config = dict(
    num_hidden_layers=17,
    hidden_size=160,
    n_experts=64,
    experts_per_token=4,
    d_expert=96,
    d_shared_expert=128,
    hidden_act='squared_relu',
    moe_layers=[2, 3, 4, 5, 6, 7, 8, 9, 10, 11, 12, 13, 14, 15, 16],
    router_score='sigmoid',
    normalize_top_k=False,
    routed_scale=0.5,
    balance_loss=0.00213,
    balance_bias=False,
    init_std_router=0.0206,
    lr_router=0.00146,
    num_attention_heads=5,
    num_key_value_heads=1,
    head_dim=32,
    vocab_size=8192,
    norm='rmsnorm',
    norm_place='pre',
    norm_eps=1e-05,
    positions='rope',
    rope_theta=41500.0,
    rope_fraction=1.0,
    qk_norm=True,
    attn_scale=0.26,
    tie_word_embeddings=False,
    parallel_block=False,
    extras=['capped logits'],
    init='normal',
    init_std_qkv=0.0466,
    init_std_o=0.0,
    init_std_up=0.0466,
    init_std_down=0.0,
    optimizer='soap_variant',
    learning_rate=0.00575,
    lr_mult_o=0.856,
    lr_mult_up=1.03,
    beta1=0.95,
    beta2=0.99,
    lr_head=0.0373,
    max_grad_norm=1.0,
    warmup_steps=55,
    schedule='wsd',
    decay_fraction=0.928,
    decay_shape='linear',
    final_lr_fraction=0.0,
    batch_tokens=65536,
    max_seq_len=256,
    doc_mask=True,
    train_tokens=351900000,
    max_steps=5370,
    dataset='wikipedia_en',
)
Below are experts of layer 11 (counted from 0) of a mixture-of-experts language model. Rows are named up (a neuron's input weights, with its number) and show model dimensions 0-79. Each number is 500 + 25 x the weight over its row's rms, rounded and kept within 0 to 999. Numbers have three digits each.
Before each expert's rows: "comes after" lists some tokens at least twice as common just before its tokens as in all text; "gets" lists some tokens that make up at least twice as much of what it gets as of all text. This comes from a sample of Wikipedia text that the model never trained on. Tokens count by the router's weight.

# expert 15
comes after: " of", " was", " as", " to", " at", " by"
gets: " the", " as", " of", " by", " was", " a"
up0:457508513468479481516540503503515488502503464482515559508487511519500529522518486482479515520469511497500480543456524468512525481497497490510554534530463478507492496524478510533509482516494507491529500480496503508503530531466520523544478499
up1:493520497473458479513485526470494530514507497539503483516498472568544549521542504525545464523492498518460522518520498516471488507526487516518467462512513498494493536487474500564479514486500482466523457507461513468530540483515520491467515504
up2:504523534489490482534475493511498533464532490503496456497433486520514555510481527476447483489531503474474516498512497471469502519500479505475515473503500468518537540516477470491483500484471493505518498492508488464524536496496520533472509481
up3:514494560567530532465463484533498493464527488503516496497522500486510519525505483531519481513524501539506484512553530494507476525535456467536500513495469485510514476502495471506495516546474498470458503516519497483571525457471518488502488502
up4:484489500516464528497441495491516503503482487494500472467488507500548506526490511514436490479472478488510536566474478529467495487482507474467486533491493528452452475505494519522524464501520510528493516490489530497516479518512490464470549511
up5:532500515486502508480494470512480565476440520487454530509481500466479504515429501504498495517544466489506480504496505509436483438509497472513526464527508514506480485473495478472524500500510496499500518502522518460471472514488493524482499514
up6:494482437500483485473492526524515471525504489488511493493478515481470494519465547497474463461546512486465468457503532538495482508495488491482498506485492508531500495507455500507521498478505513482501464462478465486525474520476494514511551514
up7:492496528477545503508478512513503515512447477482484472513510487512496516456469556510526479517475508505543461496493494496477488511513504507513453423497482522512501507480542554510521517494478476498498466467552467478510468508495492506522491502
up8:538480484474560461471536489457488504499425493493525530460487527485536489497514529545499498476524461508518497553507507517531533493453505472489496518506498484482535529524541470497546534502475509494501491505524510507511524501522524480489487481
up9:504492541484486504479529503499458561532477467524499499506471510502481499492509522462510453505515467520483474481483520543474525523513549501470496535447477528515513541566476495508527464475511545514515477479523516481516517478468497496480481499
up10:497475531491517523527488483516495515491510512486476525501523526522514490506524503481502435451507482514510522547435512472521503532506478478508517504559488530500476509537504465546472469504484528466514496526484499562516505566467499514508570514

# expert 49
comes after: " ", "1", "9", "0", "–", "8"
gets: "1", "9", "2", "8", "3", "4"
up0:502504502492467524501515510488519485518546477533508475470474500485456489516502547520477520506485489460493486523511477520455554506464494508495536475507526539513555466518538471496478498480522508496530476527514527480525461430507484476484485485
up1:483482477522531502522542539499509542508495509511543495512504503522464492553512556517548498475496484490496493486500489503484481492510488500522540471528525483513488467525493506489452525484485513478478523500513491516471450471480512500484510541
up2:472494549531471471479473520530543530505464519562503504496468508503455482510477488491451555505501504501506526479443530502515479514508521472500481517465556487494524446478505525475480501506485528494529490536498499516523474493489556534493484519
up3:499513514504483501457513549498509530516523512551506519523544500517478500517510445529545487494538510470508516497508477510490472455532529502517486513520519567434502491514498570503470452525498521550480501513530473473493479465490493491499491479
up4:482530468506478522509494551497472479541531452542520499500491496464483458483497497518504488465468468509534461522535469511517520508499538487484503503479517549475514444513522507540526504564512529481502513522504500514517492502509494501476513474
up5:529501527498464517493500533516515508514512503521489516487471449503499510510477511473492518461510525474513508522549494519514491506457516516562472506469472510504458542480531497509508434478521504467489506491508476463557557470503534498498496520
up6:511528526508521493476534449508486505495522496488486518505479478532536487520509477540467508493540491512530463555507525517503484478505502445501521522482471502494485468500503508502519496529573507534493528467525499471527527488511531470472501529
up7:493454505439486492471491497516501536522491510514528513505455490527472501509491504549527470517507508499522492499489502458416525528503534506512480480505514508564506476478571449518486539480498498479466506461492528482491489489532505516489535501
up8:520504493450456474540497514540471520487533522474501518486476498479455526513526490466452467491529480508500469496504486516461480480509457491504519442488515494514529508506523501504498541504534528451517515522507441485526492509500482497472532529
up9:497479512499463449531433465484518537492477478515472519511523454519496472483472530487494511528470515540498526566507525512425509479496530510481508515538454503492487525509496529468527539483510511560514522499537545485506505483512456521491500485
up10:491479517537536513426517498459480544499506546536531480522438502514506477526489518489478514479523500487443516527473508529545460502502493539511517459512509493485483472494471500508474478482460510491472502523562523473499505489514464447517521569

# expert 5
comes after: " ", "0", "–", "2", " (", "9"
gets: "2", "1", "3", "0", "4", "5"
up0:476473473462545512527501543491475532460492492534543480480504521481514473497519537499531534466534501473499491458543502476496492462498499485477523490514515471490500479536518464501467551524507485512512464524522463505536532513491467499469517524
up1:474485471510529474493501496522548537522512440531467485528444529491487477499514537479511503495489488504513435541502475509497514537479522497464519507479520466540497511498490488426456499486487488488510507487480482519489488506530512529500504495
up2:549508537460498514478503500493523532508513498499527522496520491499474505457474496462475480432528587537486566550492520489473495541513538523471502482479525555511507477530515484490519515518487527499496520511514456505526491536472496501524501511
up3:484502475512481507521479475514496527489484488493495486511516526540472526502519509498471494448466523528500503507543515500469505500494492481481478483487477507518502455460497516497551535487541538520545490491485509495496516566498520468463518486
up4:521489513491495492525536534490507492507516482444511491525485461482529455494467455490467534517505511525511507494546509507529514494453496520528515538480513557496536551483495499485515490481506525494552489497501469510516500501437487492519503499
up5:526475490502504496492536526489489512519514480532499504493496525482474485445506504470483479496472464503496464460470523484488452496562475509501506492458512473505521490475488510529510531520545532499472465465499483515490485545468476479518491462
up6:503492475470493480487489472486504510532450495501484511497496449465497517501474478531508493490520524496473440511487519505524513529471485472494473518501479469468504505515476501477529510537523502512483450528508470526505504520464507554497565490
up7:495454517506493507570524500509479497483506506453498494471486525517522484506523493485492548465506475526519542465535508554555523557496509448494506468542494535490519497463505529479487491534477536478462475507503490477482507474469498451495496499
up8:517502484517491488519532523504541517468516533495518521465519516495508493489509531491500500452516537540529498536495513482493490502483509535519489477454492522461468507493481497512493489480481512482513503475459510474508527526569459520534508539
up9:506511493472545477515495458504470462500482497518479548531560504518523572508494482510478490522526497534488462556498448492482466522525468492518511471526479493487546549524455466511489531487479442495514530509521489475500488456506518500523502505
up10:461520473513468491536514507472512463514503516523493534519513503519479485528489485445489551496548507534478522492514483552470492476505494489533507529473493514494485474486503460480543476470477506478469489481525485493531468480559487526494448512

# expert 14
comes after: "9", "0", "8", "1", "7", "2"
gets: "1", "0", "9", "8", "2", "7"
up0:490479482482502506489484489497475522526521503488495498553490504502527486521508493428531548511500523483497456535456543495465479485503558508501476534439458482517518473497513502514514486491512518483491520497507540489504457534504472483561455490
up1:510506492451469491489466502521548529504513502489580506495500484525493471482501515513510505511518505514502484536492520522523561497554490515493488524503482508451435517529463481492491500523538536513510466460478472519520509491514527538499457454
up2:502471492525500502535492512480484475511483519510454517500475452499495506486488509521525529433520515477485465500529514509502461506466499515497530456505502516512542508495489484544510478480501483555493537502498494478520509502472518463514494475
up3:503511520526473519523513507520477536474513515523525487528527545459483506477552489487446501505504449471507463513532531502468520520520512504471454509494530479472525492451493488512485513567505509485520508519474450481501520512470531492531526517
up4:481510529513503476481484544489532460497533483505584475468476517485458521482516492494505529473521524540472449454481483497514502471468458507529505484530519490517484509494493480535537533559487490501456531452516520500511506468460538505501498497
up5:503491487456497482487541518453521508522531487433497507490528491532499512496489521503476490582492510546490510490528483452538515500497485500542457509537450479469543537525502537520478525500478509500504490519464508507518492526481493506479493502
up6:497520494527468507485538482483496468488566539522518459524520507481479492520532484459505520474481485470475503478506482545476493493496486495543479517511440497461495448502534509532480530491527546549520488517474501481572523511481549465510496478
up7:450454501504479514477489479469474507514451494474574526500518529480438485483517481513520495493489509502522500463498522512480496492482501561530497538490496547519482504491536513511501499511494539512500513486513564469493510518500526441522473482
up8:480488476443473509496501503484491491502528517553525480505470546550513494521518493497479531501478499504506499491527462539466554520528483493523503477498528479500538524527464513535510479492490533496512485473452488487531483510512473466481531488
up9:500538484485500503506504488482474493500530521530473470428571473488523463509511445509518482472539524524481485471496527496511491514501513501476500457478495477473518472505531496458490480523478516491497504517478468477471513515496452501472521482
up10:521470502566497551537493515524520493498467502497487535468497553513504517474499512518475483530530502520511545515504541540488503541479517531465504477535470505501496482548538492498512496491546499496511525478546523529493511539514499506485465463

# expert 24
comes after: " ", "1", "9", "0", "–", " ("
gets: "1", "9", " ", "8", "2", "0"
up0:489520490536540495537518472496465513453470457519526507472525520474510519476540516479502527557475502493480506504526510486487504489499526511543517471454465511458516473488515489482478465537471503518516516521546502493461528534513536484452508492
up1:514527482530578511505505458508490501513503523428496509504496502480485482517448509493509477509456524535509481519501528488500468491496509550486487504477470508512513496513494554486545523522476525514487526452497550480512480488504527492506536511
up2:508480530478490540536519511467502526492457503493529485510469484516511501503523511518522491483542491499478494505479512510514516512512482496463526485533523496497529480516476535512499502474540518497462492516503507477542519460492477435503475501
up3:512488438486522518461546470493520531465474487502487537504525506533532513463497496514515515502554501485518469495511507522515443546518511503502505490512458527520537462504471487498528476506517477480482500487493467526482492508515485474473493496
up4:489483509460456520520466533519545469490478479517493486546482509511518500558498478510502455508512486522470474473448525524486527473508552464489490529510519480540519514475557494471460555554477453495475505482519520513499497542514497525503476483
up5:471515525463476476488530527459501488473490489504526486413486503519487520492500477514501497486454498520520498493519507502523515511511473496474498487502515473515471491523507514492555519531453506510539466502474501506485493485502534501513498464
up6:482536499518490427538449466489494500508505444557495513495472522485523493500480477529468522501490479508480479566521499516461504499474526520532470495524468536492524498488509512481513496512470524516478463447500493506517485491489506469518491529
up7:537555517531490486509485509494469522488451508501507466518484551460470545507535469491492506519527465481456467504505467487515506485511488557511504461503508508498506514500450483492545487480479496508489513443492476510477507470465501483494506498
up8:474492516522501470530478501481492461483511529517518514523495510500522518499488502506468499452487477511479516490453493505503541501484502481483518477492503494521553486499497465489524482531453479489538517440496470501512550440513510486539496448
up9:507468506516482501487529487483494499495484507470536534524492532513499506503499474492523516469497477509544485492486471457536483498473537522537513535540497501508516490508511475512533467482510488529468474536518468481469482476495540518492479475
up10:487495516513499508524533539509476530495484518537478507492458517495513499492515507503471554492508506476549532489487488487521482524524490488519527503464523470539519490455471463508516531541441508512469507549537502507499516489512509497502490478

# expert 2
comes after: " ", " |", "1", "|", "0", "9"
gets: " ", "1", "2", "9", "8", "3"
up0:484514503521515476507551476526499520491471521497535520508523466440503496489488525492443512454518502484488506491488457509479504492531522520471495496440503523537510505496504536526500533494572510503492483497494528501505478480504500510478494519
up1:416474508506518548523507501543482480514508488515508499479520494517523489512487470521526542491470498488527487504484549460489526491488479514476511466515525509502520478501494496458503561502473441471488489527507525519482485514482531466473515489
up2:482509487502540492501506492518471525442492461495506533515464480503530472522473513474530453507449465483492535471505492547506469493505467505510556517541509485474484487525501498452517572529503508490513508486483516525551451490500479500498500478
up3:466521523460462484483470482487499488515498506499487515496468508486491545490500502507490517486447497471517480495479484513478527455538494538464491484447517487517517503460497548540509501517481506520479505481472469516480565479462463456488501517
up4:471533529524520516508506521551453509484502530479487527461530497437488485464499465540529520478478484495480504526515532521470547499458483519426475472487526497499510556517505508526512550509495511554532508471509514499489494499517510492467519477
up5:525529521494436480529500494466540491499528487543515526491486511559500472521525539466526470520459474511493481512491507540481525540525490497499503508518548484517510488482518536491550514486522531476484508500545513527521484531482473509554537524
up6:502509498479510496507513481476483493474482499525488495530532474480524505448520548488468558522537529496518527493482504535499516500482480506472489476552475482535565476459523486478510511514509534529487501492559466516534486486529492506465456504
up7:499503491489529480540503514477541503519513478500507474523540510507489545523485537492530509482516513449547481471550462506497491468502492516470490474502503482503528496484515470533521496463494512488544523528536472508456491532518509475529504521
up8:510477525458493491509516461475498517493494501505461519517510475512507497543496549519508470498558527504494522514483555516504545484470502493475492463527549501502509526471491477520510515481446508527487503461527486468505512481529522518504496477
up9:523488520514534499493489523448517490524523511513492522506514510498492541519512516465487510466523480508540494499548505479517539499499469504506499523460507520483491495466546475479491478539517515464506541528514526528534512513514496499512508506
up10:495519495488514511496489511446518508502551513419492499491458492502497518532506530512488503481463497491462513509489497527525472455524464474489471489494479487472477501428486507515471491533471530474544532478502467488475527490537482489523502466

# expert 31
comes after: " was", " is", " be", " are", " were", " been"
gets: ".\n\n", "\n\n", "\n", "==\n", ".", " =\n\n"
up0:524506480473517520508521493496513503491499469489483486493538495467531503505512493560484475548471476496512519505480474495444521503499492443482450442515502440477495527524537532496510506499475463499507512495508472503516494495492494502486475487
up1:492464487524508510526502492470492532464486528455480508499529479476513510593497526521526525519497479533501510491534485514514517519471483468470493486450457478474518481473482514498516498509524520509514513446487510516515499485500530429470477497
up2:484500502486433472526499547493491483468481472484477507530520506508498501532483534519477491466477532478467487522488484563473475470481486517491481508505497508535541534506523497531510516486526490495492494493486521505514497431496475504499437519
up3:508519495489472465538496537508519496490515467527522530478560447510528525489520488470458521538529477494506500468490522557536485499534469496477502506534499483495476489540514481496496475454459488433507526484503554521574511516521503499509505480
up4:463476493494492482500543483489540489525511503469519523488507497513506533488515442507514529474476491467519518501533507577485504523452483502503539466473511509514470507538513491490507452524526519497493430498514482504518502492504539480525503501
up5:524515441529496473498548520530530501467485525486478497494467507507493487543489500500474493516523505485513490505521525536456523546507465556486511493501481482502539452512511477501435478534422502475475493507494479453534490508492459494492462467
up6:492439470497474493467484475482469518523528471492509510487510482489539504453515530518485500532493515469496541483489523540499444495523509488479522487491458498495494496524489427504464531497499490474509479505486551522503478521531492424442490540
up7:521482461514507480505526434523507551493505486515506527483506514477481502501504529441538494515495531493472515531499519545497515476469519513522484535526505520464481491487473459473478475488524490461519503464461474559528491469488485492526467541
up8:541523476532515520541509481531488499454538506525500491505539492519536508485491449518477504483516470533517520473522483514453483452486536519494457463509445511544544515465545493474493502522510523489481505474498497518489517488503466526487496529
up9:520536513510541527493447496516476482494533475490507532524469493529542492501510524493463523501554490479532493477495528509497491498534497525497534490469492522528482480534478506520470506487512510448539479499485486551497514511423505517476545502
up10:553486514515482538455475438490496498513471516486486495476521482499473459533486511517510518496556488451525523495541550512495500520521547494490519549496514516507466486492508467503556516507501542474463472472521519471465492520489496495490507490

# expert 44
comes after: " |\n", ")", "\n", "0", "3", "4"
gets: " |", "|", ":", "-", ";", " /"
up0:510488492510454497510503488475521508518485488497504489526510492458478468480505479527520550521460508523531497491472485509546523514492511529474488502479519474500541476481471483479471505490578512496503527501470491513480500494488488472494546518
up1:498526530530507528461484450517459457511494491479467497478487479504523473528531468509473470532499517488503544533477540442495511477492527511441503496470496451523526504470496466488476508483473531484533429474510496507493545555546478489493489515
up2:467456484487493509482485494522506543502477516519524533501443521509487497502520502500516522521495506518477566479464430479516522508493510509528518529494474518490472426490514475505491515465480515498480464498528518501471517495484469495489505491
up3:515534470522515452514523492508511500500500462491507499530501457546477470505466435495513502491494490476543481473486473508505517512465474512485562486509528500563491540512481498551494507530473496527452530490534462475511482499503474492512436521
up4:479516435490488466500467482449522477483529512494510529518487454507491475502488516509498526471529502505468498506503550504457543469474495462519512547495530474525452501495507549517501476490455521547499485450527508512528491523480524519499473490
up5:457520525491515539525472502498526524448481519492514480496534578491494478508506538490495511499466520432486570489512485515511475489482461518482515482473470494457522481525454502476499437485506529487489524480497486440544523562455479475517508527
up6:541525474488480539534457501497520503548564520442505477476489545485512569511510497471524505515513484508484488506515534501518509498456531483489512470483507490487498489507499480512523524455488504479529529459505467522508518508487501467464464496
up7:505455489456493459494478435496501519515515462504495526520555466466493505500522522482491472523501513536506525455499514473459483490498546499528507506527490499480502508532512516483501477499507485464525521473491514515526492516480439486462442510
up8:527482530534456483496507506515480498484513505488518509511512490488505473520522497547514511491513550478448518496485544497501522487483509501525500482528480500493534466464478494515470513494495481493504495520542486492526483510530511559472506502
up9:482465477482523518479507524513497549516513524516511508499483498490469489469489532503442490504535474461535483489482503498491523473511475531457474487487510492501507484497477533512529513527450485499505521538478475524572545469503491475472469496
up10:530484508464439531488497495476502508493506531511522535463505522503493522479507489481475499488512525471472533530499454535522478494473497513484440487538498467518491495509516532497494490538504489462527526489501476471509491549448502487544486524

# expert 57
comes after: " was", " is", " were", " be", " are", " been"
gets: "ed", " used", "ated", " released", " held", " based"
up0:530508481558444506537479461491436532494506508479514473536541453492507557527507517539491503481511530529516499534462505520488517473496517497490516516463487486500508488486492503519490514483485490478491534539490494521494506514529514504488570489
up1:493490549520508478516501535510480533478491500496544516541496478536489480487506480502469487454518483537495510511463496486516505519523504505493508519410479499512477477519516509501482491529504529504532462529534524559476518495472511457531514447
up2:498468492469575475469481498547497494533479496492524533510551494495501472429507534455530486525496519535533502502486476482525490521507550498461491476454531514522567473499551464486488543482504486494488495485510494495468514499512477496489500521
up3:488444489503488469469531503491474502474502473474501492497503527499523493461486515498466498455508531497479503489485488528508585539475546488470514474547483481502490478511510446481557536533468499467511483532503516543494465510520538481502512498
up4:506514467482479483503491468487495502499498519524520527502489471510534485505519445462510470507512584514453527509466483503483525473534482484530506486462480495537520470524501502500477476465551528496504498521514537510484497497535446494497474501
up5:454545518494523480505463542507478528511488505502522549435530539486494532495517495474512489508486472518471515479491478514504532477502500502508517452525510492487517497543527517476473450489498564467503527468526488479499514455507515503459491460
up6:489519479516505475467520474522487513486488517487544528497477446534496468502488486485480477505550521520506514493482538515516534482480493468533510490471498496548502545469535515466499484501485492497537492492505526494500482478440514513478525531
up7:517499517460449487547525515485514513505514528507458524512459541491553484498476471482505481485558538543467514491496504507459484461530532499482476466537511486508517497456508479559525488488556483472510464487494468532513457515486535501501463478
up8:500503494508517524501529471534501484493479486497546486468475423476520491502501475492504489519505498473566477488507480533472502496504519511486522561489468488541519481511461486534515527485540492501517499420471478533496516488479472489490506522
up9:517473497502466446485486503485506500557485541473474521482499501479492528512495515485488514524525465488518525511485506531527482496476485487523469522503522474476500486537467473500508509531510537480482444515480490535519488482571511501489479496
up10:538529537519487436471483498466475496452543513560497515493488474499507486497494488458475528459497521502513488477556496480467510509503502493525514483489503462480535481512527464544485505465506542484483492504520482497483499506464500454442475502

# expert 25
comes after: "\n", " |\n", "-", "==", "\n\n", "|"
gets: " |\n", "\n", "-", "ir", ":", " /"
up0:486520480484516477456518509546540487485477481513477536461526488474543562482489467504515541506498495458458499455501518515556484480496488516479497466477500496510484473546522510476498476503458466475502506515504507489530525526474502492492531510
up1:520497459527482488475473481485492490497502519459518521481504454534523488489504505537479475490468513450507516499504496550475512502531505492494497520526540535522488516512517530477479487436478515519526470523520521483577491498519516456523477488
up2:481523520473530478500454471494485523506477559501491514507504452526485468460510515517527469447502497498519491508482503527446472489497485514503496510550495545472563517499510508493506536518505486516487442433486521527531483508472475517506487520
up3:499503524498503523440489559468518519523511492522520540526547512512502507470470503547529514458506521463503501473536463496492462531497521515456499569501532474491523504551486497487485516478484464516520497538508502510513477553521509494482507484
up4:468502524452496524509479515481497474526520515501471491483473488506536521472506508482506479492494481496495474493492518525460535535512501537505477514494496529478533524518511505517490543513456506474535467472491514486484500529510520561491548497
up5:517474489533485510486481477536560455522473474463499502514471512481492532547528486473467493467513503535488546487464513517542490486511473475466530476561480460503507517542504513532481513528439518489525466467497449505517500486515463503502511509
up6:492547471497465513466468512524522544503490444524504540542493495489521464493528520547511512512516535532472460529544502505512489507494499478479504526476507484515465519470536507485470491478488502528512497481474513458512481532481475454490497490
up7:460495460518512526524477489527513483500495472497554512501536524482506518514529461526513482511459481499485467441496484489476480479508499506493517516497540488475488457538454502513497515490497503504508515528517483521443495456535524486479496478
up8:469501489499529495522504511534524496487452520493521506521511488509474477488466531476495494445493527519500473470547508519487561599485492490524474473514414494474532452494502495497510527547499490494458510487509481489530512512464509520473471514
up9:528458478580525508506518495540522491487535488498467458474525529511501489478560542477510471485504483580520517494513503498488496505535514509523489464477493464512483486532496497529513515476486511514490513467524470497498542511472503456548515459
up10:478549498514515508452476533481506475512481462530511521491513496449530524474492530463505529513511491556526505532512533491507485514530496551509483496506529512529490516511533508535479479444467555485490485531536487531524492486493472506495530488

# expert 12
comes after: " to", " not", " can", " would", " could", "ed"
gets: " to", " of", " for", "ing", " be", " with"
up0:548523495521537493513480495516509490495496523486528501467536479506479500486554496479503518469473495523529493570513533478536516477526499551506561505480486509506550507494518490470473506527444514521506502537484470503495513524497498482496527505
up1:512508531460506541496500459531502533517488458507498495519459486512500462590497515479476534515518492512485483504528516520527478538497527472479485501511532482474530487563487486481506495492501569489516528489511527533498547503525462521512555501
up2:510531498505451488458546534541495448473523486501487508504476459496480525493501504509492515526500467487487473465478492496503473495476498502489495534470465537459501482495526537504485521460520504464477517519541478490478494522564512496492470562
up3:478510511481493482485551509483509493488464466496503493488497520474519528551477476491511518515493521524499511483495516482479492469526471475502538502483490490520521489496518516484516535500476482513433500466499459485551532532493510560458462528
up4:466510484528482466503481490505515474488513475500447508497493519517472498463481540500514493483498498453474533519489532472515508491484463479499499506482498505489518499492502453474497444487504525495466476491493532499475459477488538503494505489
up5:519516475477479469503473471523511477482502450471509487497471482441485523526525497436458520487542496527501514483519517506495490484528484521498554511495498514476505482524478507438479445537482475518458488482502486537517498515496537540497528480
up6:547493511482542509523508536475500478463493502514434528508463507543473539508504498515517486495561537569473509536528510483527494523534512517466469497492534514533539493544495484550507491499517475540516503500481483464504496484521517508497541532
up7:540480499502502498506494506477533505485473493539493448518500527529527492512491469505482471517504488518505498514484473512496498480477511498525495490516513484493461508496519487509533489494487559529482493506484512501481443470453497529474485494
up8:534545510461500520519516491532506459467513469471510509539492494512494473509513525459510493491493537529495496506479506521525536518556544496528528480490498518469506468456507529509516472460515463558534543540493508498550527512497459500480461509
up9:486497507533504541480477494487458459502466477505487508523512477551505507476490482520482472468506499521458502522505532496478538484446515521505509448466532464538552510515491466515468495527482475497460534504507537486493477536530495490470513532
up10:546485472562442467467501486528465508482515518470487483498554507491506515509508429528544481502452500501451464500527515487534473494515491507495497545524520486466492523453515534506469509516456466502477475481564502508521496496522494467477489541

# expert 55
comes after: " |\n", "\n", ")\n", ")", ".\n\n", " |\n\n"
gets: " |", "|", "-", " the", ":", "==="
up0:474475483510489458482489469524505459510461477551463509528477493485487503463473557528510482494489481484529521487506520524501486481448511485540504551500510483486508500504571485529525478491518502483505503507501474516548487536496444461472472513
up1:514532520504481537458512566482480520514504466543531506497473480518507514530493496500500502470506561505472486476506513513547493538497504514520502485508491518518530527521519477528549501517512500486485512488507508470522518554521516491509436517
up2:485492532493499490494491491500464516525492496547537460514495447503469454507501514547523492512468479522517488505498541508517479526502492516511454516473531537443573533443469519528512487499522568484507447510517469495496483498495499506571491528
up3:532487533492502486504517551510488484495476514487492489509527512516470530542479509538489483459537512500536507491504503514500513473448506490528497590534535489444527546478515479512498507504467481524477498494530523475505526486465495502507494553
up4:504463505529502479465493508540512492501462485515508519539525539484494447508471510509496478479528469500485508509528483476468513503510547541536484525476520480517466512542511504509476535462505524487477454461504452458471472560528486513484522528
up5:490516514530520517505474537470489498470527525522481494483497508494491504492493542532503473523459458523491532529476533515464499516495474458483494509470504497458470496487493495495477510528457522535532517527530509511474509481487514489523504495
up6:535513519552482480496477485502483500503481493526490530517476508489508496574497542514505538530531474536516509517533502488518519499481498498503530548493507416492501473524543482525517476520497481511495503442446486482481463517471539521481506490
up7:497511489518526503533456522508513547494529500488509468509479495525496467454504524489500480469542492506515501562483513516518471520538485488475517528532493442493478498538469497494559491534493533494517522491462486507533518544542523490500511504
up8:488473514478495491513520463468452483529508507538490471504504487491538491517482495505508501505503491514492526469512520500454493513529497520504482547489507444488482490540486515456450522497490480509466499523489506484523498438551520475479480481
up9:516501544513487514544442533505499564506501445518467555465513497488478484496494486529476496508497490502506511507473461572500517494546521499483492492472491514527473548489496477478549518454504497526483491437488465490501472502470475482504498501
up10:502488478490509448544469517502512488498492467498505545489468519512512519522504500530490509469468474512491548494481549506472526511513552448453490509490518525492470461460556523500512535493502456467489495447478468496548502535484476561522493489